Weights of a small mixture-of-experts language model, trained from scratch on English Wikipedia.
Size: 14 layers, vocabulary 8192.
Experts: 64 squared ReLU neurons an expert, 4 picks a token.
Training: 469M tokens, 7898 steps.
Below are experts of layer 8 (counted from 0) of a mixture-of-experts language model. Rows are named up (a neuron's input weights, with its number) and show model dimensions 0-255. Each number is 128 + 32 x the weight over its row's rms, rounded and kept within 0 to 255. Numbers have three digits each.
Before each expert's rows: a language model's description of what the expert responds to. This comes from a sample of Wikipedia text that the model never trained on.

# expert 55
It responds to: Opening parentheses, hyphens, en dashes, colons and slashes within infoboxes, credits and inline notes, such as (2008–, Producer(s).
up2:166147142071099095094073141107077085171167142161116180152074091161126094148161147150187154088187181050162076127099090140182164143136131119182083136114140105149113121119163111165114182138125160097151186080145178079122143104127107081112163159089140160137157129143164114171096095171107190085115104108131130134106140134133111126149134197128110064163098165146121078108153122112078132144119207164150109107174125150131064120135084141062142132179140119130139121137114113120122135095124119070128119129139111094137137114161121033138142104098164160152165105110110081084090123154159210181143112109134118140079086150114143113148123162155102151183122108112139076111159117115106123091128136110139082160136094131113167124135111120117070179107068108088086060066180107114156197142182117
up3:205149132132118098144166049143200103096078121154080139085155089133134139143105178136097076043145105085198101145109193169115147128111114188139122078144075167174103137177173153126033124103146115112122108106141120078097223148150127111132116127154124140118110106098097108081146072139141097132135136144096110075110112141108122109117085124132128187131122148183142140102099126177132133148129160125144178161086126130080108100135180081177174129125105178130116101187134136112069141121122168082089180128139099116164085119100099173167102120215188143114145129120095111134134111111127126165135138128122141133088117095125111128131115112142152132166133101114181127143186148055115212070094149139160089143144191125105147141116135136051103138137043133117134148115169157103126130165107156

# expert 62
It responds to: Relative pronouns like who, which, whose and that, plus early pieces of words after their first letter, such as s-er-vant and Seba-st-ian.
up0:149144128093093087115197061170110098140080131144156097128115068122112131095152124077131051144110094094113129129128142124102101107075065111139098159167130106140058099126135137144123150080195105190118119194110101074109154088097146162120109139136165148146141105121115156133208127132148102085094133109147121111107102116135073166128123124133136115147064189092215109127094113140112159112127126116168108068122145159102172092125133098102171137144133106076136110121154121154139131166125085105126182101150148102146168079150144059178165083095107119160135131101114109162151182143177157119131125142141185222132130177141079088137118157125125181104203109179116125105178142082089187140125144079162085147056169096102196109088123140078135110183135096146117084127149155140158126153074125
up1:112122157113128126111172030170136144117110084047195147099106158158164117110146163074113145117076089159136140214129107117129193089199070177129083139111149113159077113108115161104092116097113096133135121191115130126085132172122062115112113146121158144095160111138117188165142156092079119154086097107136150126117169120111109119158132171075181189112134131086181125142161151136148164176102127141142141139132150141103180144101158117146081183114110194105097084141085106090141094100100148088183138084115097139132168138102118124119139173100092117106110120120080166085104135139076111145125083106166152150182151141205133098136102127154150156086150118166160060132138153117104144126215180181121107155153139099144104132123148114137078140093075094156135109071158121047111134110178122

# expert 22
It responds to: Line-initial dashes starting infobox or list items, opening quotation marks, as in cast lists, and de before spite.
up1:120163067097168111077096076145082160158126127095125074143098141118098117124116147111112111198182123054157163132157116151063162102102165168144130139168175119166117066123124113162141174138110128158127116160120149156112100155178092159093126125137143108204137123125117154098180131103140140123084154103099167096189125128128122176129126167163189153142163106107092115083060122106158139123141125119097058150082160125065154094089153127194128096178152128117096185113185114084169067090122172149134118166155158157134153161148148059142144134129117129134142115128169161165124139109157098098104149133145121105174135112148133084134128081131191080176141140102189159117119117186144164126112131151172073095142163113171071136129146082148054129119120113167199177142110097109098232117173137
up2:141109138123105126132137111248131096148125214152116134180124105092165143069109142139113172147156125129103147123158100120152122146147099126097126088128150097078161118091121166106085102126121142110127180143115142052123108109111120113053164146097123141113133143116103081106173103121143139152168115144135133136095055120078122124035126149105149068155122099177099157120159108105149114155104147103126132113169109123171070139169135136191130129158125113143068161157120153136111166112137157148058067109097179099146119088135125122173134099132101107051141152106069075121101102111146090130140116191080205166113174129151167135170097122119122181168128135170210118127101184130118116078158164078133101094135157148137197110116169079112119069086114123153144146029097104135099147120177100

# expert 5
It responds to: Line breaks, spaces and ampersands between cells in pipe and LaTeX tables, plus raw UTF-8 bytes of Japanese and Thai script.
up1:102122127142181114096134070114144121149114126127113150135187155132149119125096203120159149141067101126097184124102057099060153101140082152101095106101148153071132123063119134104093144120134135081173164130138114082097129136154108103103139192144159115177076124133102151121158145128094156130141174069087160151108125155122107202068125135140180101140114176191145099137073155175136186066140117156119144134082138208124113097170107095104109138177128105130134162123134129112137067138126145159139092142159110158161100141109105120163116095129167115143110106166044101130135146091156087147168125110166117086108126188147122072107106068137072117124144136195093114073081155119129132115135129125209073139118131131152134155160180142164019141161105179154154143128139069116120096195174111
up2:189117124110113145177115110089145089113116116169092151105139104065080149154113090088083110122110139117126160103144090117091169132167210159153160080080127110175148106101185178101122107130096096122068155174117213144118173154142151075152124095102156116076116126161128078075130099086217098109152108147081098106156159124103123074062135097157174140115108182111092178079133136157117218067134143193100138107087111167181140150091162062131155117102177157069169101176091106131156131138097101172122128118179137091137088110109111154122127171123119145092099107185180103137112133159124166132109160139165112114107148113102136134098099154126158075152164164170062127100095145196099160121100108156132111083167115145153180096114125134122130100118138106142146164093175112164116136104099126

# expert 21
It responds to: Word pieces and whole words within personal and place names, often European, such as Robert, Roman, Paris, Romania, Ser-bon-nes.
up1:151130102073103112152080123144176125131083115149170152114121103160083132175148089111151153100149082135057197184128131146136131151186121076102147131125112104112129140111097141098096122157123123111178120107163121144119116144175087152112144112161081161135076103105114136132164136177175118182068137102128124160066172171094170131134090112162150121116097128071066138089111100081151215153135152165143160114103178122150139157115127153155132176162151140128105184123188149164138145138118116175122129165163111110096160137152093072127104102084142164098163158072101147088171130139144156128117087074134166117154120105133123110116141162160117067151174155106129147051154089152105160067086130142196066073154134085173080182137116144189125168152158096140215098182167107118146161164186085
up2:080140160142144139122118129178136108112119144113131121107127133175106104139080181153102178107075111142135171158127129135120148162132130089152133110128113181185147113124117138170103117151126155128060165154130153078092132172144086142054129090134079150095139107100091098120126185136095080159114165142110111070100150132142122141126166080138137133138115132092145197177156065137166136140144135078146102103147124205172144113133120183161125193157110207111099162107155078108093144174144155124102098183124164083121131153061138080136117116147151156157188128117131143129103154153122107193129116194078134131096103076159127111184126086166067115174151136139169088102118175122150174112153147076183123079191126148123104172163083140131135134098107112166144143000166120098059141185165133

# expert 3
It responds to: Final or middle word pieces of surnames and given names, often Germanic or Scandinavian, such as ington, mann, sson, berg.
up2:159133146167098042111093139108214150168116126108073130104128142156101097146144138106104118152116085114166161151174179087123202100198185106113155137215110096179082114149153136138136141087100120160098183154055114159158123140127094131134146109116147145153115076170125046141157119139117088147138096085124115064111111119122111158130190167134120123142107147126176151099116168184111099162184112165138139179068181104077191152111100134148159150154180129088158158210133141077153133119154108085165148153123132147141130180145177070122175079151127172136113150099098105156119126158103130194088138128183151113157103119106153028158130133108128137149211150100127142114096138130140124110157149125146111151121183126159116120109152134143081139118080155170094155078141135145109140097174126
up3:182122153156143076073108077152132167130118155150194125098125138156121115138107102105075136143156096180159196116071060132104139136113203109156111156138183122125150155144139225110090129102127103132058191185103103157101148128145090159105088134098120123148076153222146108157127117093134118132124085131100141120137074132172107125104149152127162138137125142092164140085141151139184146115135124137076160109111064098075058124120111113094097109144141200137117093176121095128128093144145133149156108157129135155125093133159138146204180096176075174093127107132096068140116098113123100131118097154165131133129180119070153130081108192150154107161184122166212111101136130047148142166116152061135133116168047124134163109180073120130144098110144128096113097145145106110119116159139158

# expert 33
It responds to: Sentence-final periods, closing heading marks, and final vowels of names, such as the a in Severa or Doña.
up0:158142089178093113075150078129157121135109123106128105099126108099120166116145174165083124121134111125135213098156115145098172132114146113148150137141133147111140102145126153140116108152142104154142188100090104140140181174115086188109176156144125142079128141142073148105170136133086087168113120079156138099160102123125117102118124080148157146108139147143157199103097132178118102067132096175127115153071179195162094124112090196135118092131125171093113178106137055127118119070166106168127107113061063133162094176139105126149100062002176171135122152119129159127153150125072139155093108123089135097206203081079155103104144165172116086195166121130125151122152152099099137080114143133165137124079155115144138150112173112152101098132105084156170109160090126158088151132195110
up1:155132153105115101098125121109172070203092131108178078159133129120152156058163170145096103173151118161186092187115137133103081099106198116147110109104123102113135114156153147133125141145114088118169223118145124070189159143172072092147163108080063117092116100158155158145213198131164116107128148094151162094123146072148111089115125100114120121119120172070123149166131053152116153164154122124143132169143120133074150158139146115102121152128132093121139149109154167106084113103099164095164109191117110135148103173149108107135125164100117127087145131109168181122099126116128115106135119086090140155143173146071086101087140144141120110172103125088152129105160166100075137094060096054188193168126137158113159148116149134159157137144127058194171104068084097095122137193108133

# expert 7
It responds to: Line breaks and words of wiki section headings after ==, such as History, Early life, See also, Taxonomy, Reception.
up1:156128144117073144147169124164074157107082141112149160110112168155140159067123112136104132106118114092120088157113139129127080174113117151111139198189145123096107174153129183061123064120111131196174149130189174093158134152139118122113163144087101177092090173201106100089139133148163137161120195123150120151144093129147125084195104134151104082158136189106116110108125102149117156147185158162078080145086140159099145096110109118161156135126120071129127165115094136132121133115149167103112064163165138143170181163081132124079088146121109136109070159142130122085108076121164130134154114126162180069157127145115190095123096137120080164147150131183135180080129160200130124106142130168160089180130080166061126156178133108105129128153185135156143153015147151143126155163179124
up2:125128121136113154114182114154065088154113122119085157120143098106142173136117163149074177131093146080152109162098106126126155203168195088173129064133113119092155163207117175126118121168110184122168116115181158087139143160157108130147141180144111106130197098075102184137143163170123151150085099177119152096079122080162045104171118103124168058110153152127107149096161103111126201130121108136155148132196180121186098102190106135091134187089153128147119182147154123132104152150109092217176157150101189091106162123129122090116084158080131107177122111187092153127078106155123129140108081136140150159091124177125122099164143119108173143140142109184112188110057092153131102122154102126165123127146115151157108148107106120098142126087146127146116123170129087204113147159133129

# expert 48
It responds to: Articles and possessives right after a preposition, such as the, a, its, their, his, plus the next adjective, such as most, last, first.
up9:142140144078135131135138123130147136146095201139148160114088157121119143168162139094157118130139113166105144178149084169158118174112056082170125110152142142096130123109219056114041138052090147174137120118135150138144141100100060127154143140149175117171106132098092123169115148121145120109131021159125135122158193175099159165146109108139148065147132120166178153074123159095125138130056178099130172042139106137117115111172133138145121161074137089067156140134059115111175132154143099074095204108150166146148095132123133123170168125119117125141164127089156168142056177101101145102112117113079120153108127149133159113057124149160144117111078126173160088127179164084129141141084134084115142201121170099145134127140103122145114119142150114165127101076153093101134137172105190
up10:127118095132106133132131123177153129190088120130153113178096122112128140127208058161133110165151076087119110052084102117132109128115094126189143085153064115127134183114161181079162152147192116142078115086140122063109117208127096090096103157136131186082091106168102133159094158182154129125177165127134113116145091106093155069074109157170124138137129148117129111109121174128146138165101241127114129112095184166115118125119148175135098132096185112136135163152174154099093144143109134115093144125103140114165116161182152136109131112117142144131129134163131045153116182133131126090118137080138128137130096050117155139122146153160171108148138068156166028201114132079129105120095104078111118102148153112124144104135125110090090064135219090101120061132142107124139129103119098

# expert 58
It responds to: First piece of a word right after a quote, parenthesis, hyphen or un- prefix, such as damage, apologetically, unharmed, co-scored.
up1:080155151127140142108165124156228129137149137196094121124174127150164100100133133133171116096108116113123123103054129115100150082131096144180104132096108158167156106186181143097173130103184118129121123109178145123110095137178143154061100141149122130133158070104096145130100168171098196135151185145172162125166149087133095130165162178122112149139098244161167124116106170202106118103107115182074161149137153124147112171117097157118180099130089094144143128130127164117129117148121073063139118124153121108084153128097161092145092140150053134100124227148084050069109102161111137148101124107151122112142124197120154118127136143129142148096101099115079093100104129202094114099119102087153118098124105071153121154130127081095119143132103204111189112100160158153137163159127100
up2:100164133119146103091165124124204094120056089136115096101119115125155111166161105116150071122152104066169155150109101063126134141126171083147098107121129166128159118164132177154164133075126107084091123161131151144183186061069138137133151101094108137179125155175121154119138117215170065103122151086180160094147155100153120116113149121146121137144176152144119073170170157109109107163150158138094151148119120110132121124075117098161054166179110115099079143097171131115145141133111109107139196163099137137096156196093126074164144119079161136184153121193083196098151075073163101110155099156155138090107169135116109089091143116093130188129105114112147190144109123106089181126063159189104141141135133138097153112115162132105146117114112071099127101157126075166081131070140068

# expert 10
It responds to: First word of a field label after a dash or bullet in infobox lists, such as Total, Born, Genus, Presented by, Rushing yards.
up1:185196124115155109090106115123142101092143144087213101094102115181099123143124194143125146141139116115121119134140123184119181088175146078154224149132109115116133123139109125069148145107120139144145166152178103176065075136137106113082110147121120131121169120146184122116131134090156080140087099137073163066099142086155138153130184102153134129123127151171158115130062104158118111094115155132105130165074168072088157149087100110154110126155092179152142123136123174127107177180108143130101146085120133102174129144201110108150121186102092149181087134102139108131096204143118061149119094090091109139146137106091133097094161098183138159114131145123136190100213186126124081166052169149139126088128140156102064119112172091107091188134195123129125132079118127169165109157156156
up2:141160159139135072128155082135095129125150159107160144124170096108099111078131120129151119177132162072118155173120124168125075158173104058150092173119101136132100075145143143069095115068184179161189139150087147084118127119166105107111199125074078153136156120151093133126100196128139141149154089137164123199126158119166074097107122128085128070122030137153124145063143129130118168101086149152151144136118123083131116141164113101065144111142126126161111104103175111169077121165132147150124103051132128155110135137128104102137174147094197107104114145099121146215091097131187115114179159079107178171194152140077134114129159140148079170134149160134112085128094153124142184115170142124131168160110085150095151170115121117159142121077109122152111080079167073160120115186094183

# expert 50
It responds to: Mixed tokens in scores, statistics, acronyms and compound names, such as Aero-drome, 2-2 scores, decimal figures, and capital letter codes like EL, GT.
up1:059161145119141124100157120128084156138175124130099091129107095117078100117094137072163151186105142136150119117128105082149131055134163098168097100223160138063092099133102167156175104145063168107147113106092098154106078072121097095134090108135079185126146152185068152134152151145171148154129087218137092124126149075184128116129142109182147112126125103157144073123112123179090202151114147137169137167100113122164194171136141103122085091138146150117082121108182069119080108126126088133100148125143136139152179125147124120157130119159102126094132120132137114101157099158126119125134173079124146124114161056093129073174122103100094164085179169189095134148131143186118148127117203117128099118112104154115134097122130129158129178106132121173201132135145116130025176090087152
up2:174127117148069140124132174163056149164098128135150103142145182113159184152096135140102180145117109123110144110083100113128185138106077081159115096170130117036077079094155106151113169151169133147144074078142116154151125136117133136116169091198173113107124146108161109176111104097146092147152086121152150102107149111125138111102144089095128126180185153117097105104107125197121110088120152193141109066147102120152100158087169117108139100092128109107145184172153086130184038061133132078137062130140096165146150100124115135114155115118134110108122148114118091092111143143102082155139148124125130124146113148144155117137087095184078093147120163101138103083082171134093187062141156173162142093107091096097085162154151148079170031226171107130115110120114113154104136186103113

# expert 52
It responds to: Noun-final pieces forming agent or occupation words and surnames, such as manager, actor, politician, footballer, -ović, -ator.
up1:130146145169098161116092124144148180101077127084154182145113134137126125150123162124129081172121131118123071086146185150126073181152139189149110057114138139123127189112150085119135130095153115136117151124142132132058134183195133088094128128138157052130128112093114110140155142109157112091231142098041082178146175102174169085154081078088167131173066125109101184095130086129101130106073151137088107147095125102152166172127136074085163089099141198097132078170132162088083119113097123152113148144135152129158160107139111124183160172136178155109095127137131147136147117136063152176197086127184105180165104098123149144144158140142137172133140137161124113161071103154093130120174118178067096135095160137142138130119103109107085082124159160192149162169142125166159108137148108
up2:090110083119166141075098119103133160135111145133092174142046106106118147114138112113088102163165124088135112135118080139152159095148112148137150159120140145132127065194096158083136158201159148096149132101158162137201137108188094176090099098143125101099073129106075115070152095185107148187133144113104102073130113027155120120130064152122177135160147204125161163093103164143159180150128096138117150177132136156083116130133160100138053136168105220138123107113163120048153137112123147157115112120117094141127117134101088122116139077069091162174144111142090112163085088122116120125144119065093129169105128098081138123106119133093108206145198159137102157099180082144145117142123159132196084133084131107150118111157132111121056157175152129129155126088105116144124150118173080

# expert 0
It responds to: Pipe separators and line breaks in wiki tables of sports results, statistics and election votes, especially the pipe right after a team or person name.
up2:130165140113124142069119065070156114133103116122119131106123097123063142197123145112150106059118144083114103115145101135136174189117143186114137214124088144085094134138189150152176158091149135133093109119089160100068101136138101105060147083127141181138121145119170180133148107135125119135107137133068126090152122136063117140140168155185095129091088167102129102039127140125162121153096166181114130120048162159098133110165129181032160149165090165096204127121132146134094101109013123158095113149150122126119129177143104152125167169101172148113159136115150114147113189106134140180140141110128113130142129107114177099109124198109191105116113115123133196149108125161203151114104109173139110109099136170137123125143099121081109152082096164153164121146172155116086137079123121
up3:132087085092090119134128083109113109158151162140114141119099117155097087191128119133110182141120105118193126142129124142087111155054109064147124112169065112144144108093130112116087088160089109112115105123135133135126093175108130182174089153110120146133113135177156144103165142126144146144152118100157104123097095180103117115089099164093184148072072126118144088113039131099120138087133123103140094075124153111112127185163132141190187140088120156117086115132134074145137144162171134103166144108051072094161116081101090093126145138115151096083112126148134162094153091147131220142149132135215099168121129119145133114184157092156122158180158111174158142143175124096134159121108058120123116073013122099161101155106165084172148149194134127119182101153092154142164049125146164

# expert 26
It responds to: Punctuation and symbols inside or between numbers in tables and scores: decimal points, colons in times, en dashes, currency signs, ×, ′, °.
up1:170151117108171066103142083175092155164124102105177104117104102171141126171113132112146154136135139093120195134146085129117157115090149113189077100169159118107095082077143113186070152139105149170157080190141092199079121079148139107146104129137156120127092119160171055128103131142165102127071084056082137135133141130053182149100128109100101151148122116167164129131151149077092158117136141144094121088091135156184119159086132095107142122067146153046116127106111154081195107146157109123139143182116162113099143113143118185127140141057124088177199054087090093113091173121169173074164174151142154106086147115128102094187107182145132159154157126123078109114101111129152103122125139163126114129134151150103111155144119114095153092175100105144173088126152069137181120120106081
up2:123119169102153090115147118113088133172088074162140083087045136120108038144110167062160127129144160178081146103120170151127100094108139153059119094112127099120119099133126098115096142126173156128141147157122166142101143090124080113092122147107052165129086138103123112131131136158111148154169136164122103139145114123135125153082127106121109074176180198133162079088093146181091157092111166102153156155081096138089180107145099125125121085097096119098124214093165042158113104143116098159117097230116140173121179142144108126176144111085057197087124130107079158115119141166174108165097113129145129137092097059093145123087116133105133153085157120109134127089151086127135144130094207106111120128146118154091137153178175049172099137171141144106203123131149164131117128128109124

# expert 8
It responds to: Adjectives and name parts after "the" or "a", like largest, same, former, federal, Supreme, American, often in sports awards text, e.g. Second-team.
up0:135117126086114189166121093156087149120083099111106120127133122153089175096080142134153175092151151145185139119061127137116171058120105048112130117146150119023121140167139173068156139122118123146144100081198113188111100125110072142097161163138086142098117127156020091104159174152138141176140131092161105105057150148153127116135176144151136089113140175112191131160106150172126150058125143136108118103072096148108141098168191124147145103126070108165097132096111112189123181123138123099117092178117156108130136102136148120109050108133135112113088122096067076113143130179095135111087130111185127124166099126096138121115193096139090115109147117184107084132115139177129119072126123156143146145119130172156150173176140110155121103176205068135083098131133101140152107085155132
up1:145129097112155118110139097068180142046111138181059119057150109109159128095124120088098087122107107082087121095141127118111164148103108127132226151114073120154063166071127127144136152107080194143169153137170118133130122155092156129064186143146127173061105112153150132090112153150109130164106096167128151155092095117159107160106100106096134100114123137123122081157152126153135173119088082061129089044135133103089195140105135105096075113150175103150099118157210136132167092070161155170120093118085074157110105069116113114171114134163115106081121152157197102108077142159143144049113124103122103114150117126168069152121138136185166131143134100110074104108130135101124170111088085119124123092113141130087159128140103054103148136134194078143136182132162117127104158105138129

# expert 1
It responds to: Determiners and first words or pieces of proper names and fixed phrases, such as the, United, World, Ottoman, di-.
up0:136155163155097162160116179172148146184139182149116152126138100130164113105133089124110128089160131100146139107134186189128123201156127152168153164140116140121097156156177107199183100098109084105066115110112106100098095127105065120146178128086109205091151156164134113143108125106091091089115190110150117095072133127141112128154141102155144144185102125127138171077104180219137139113107172099101136122147153110062143176109160134075137077147179115138082160182087166124102117171063114141142121115140129101159088174162154106104140144131162105139078104141088152045082191073117115129148144133120107122175146143079157060158160131148035151090121123168127153101116169117103117142139084077113131105139116116105126165052153090127111150129142112073142150116114074080082115171130102
up1:157156132140109091125130190185086157192076127088157162144129093137141117178082119122150124117110075100096108110174116152125110137103116126158130133162153145111136135158100170088073133159180143164111128162114135128072078097108127153131154174104179148073121140208080156146196172153083102156132101161164132150166131155116126116077170112126139191098059150131127171112154123156101168089084125160149082103132151077158103118054148069166113123162111139110143123116133197067120141139100117073152129064107159146106160146181093132117150172185126105148176146093078072054058152105178162180124163118115093092154112128117211127110146136140085101155148201156116135146109091166136155089141120098081112114170155142154110095103128118136092137134149106098162119117123109112147177117093048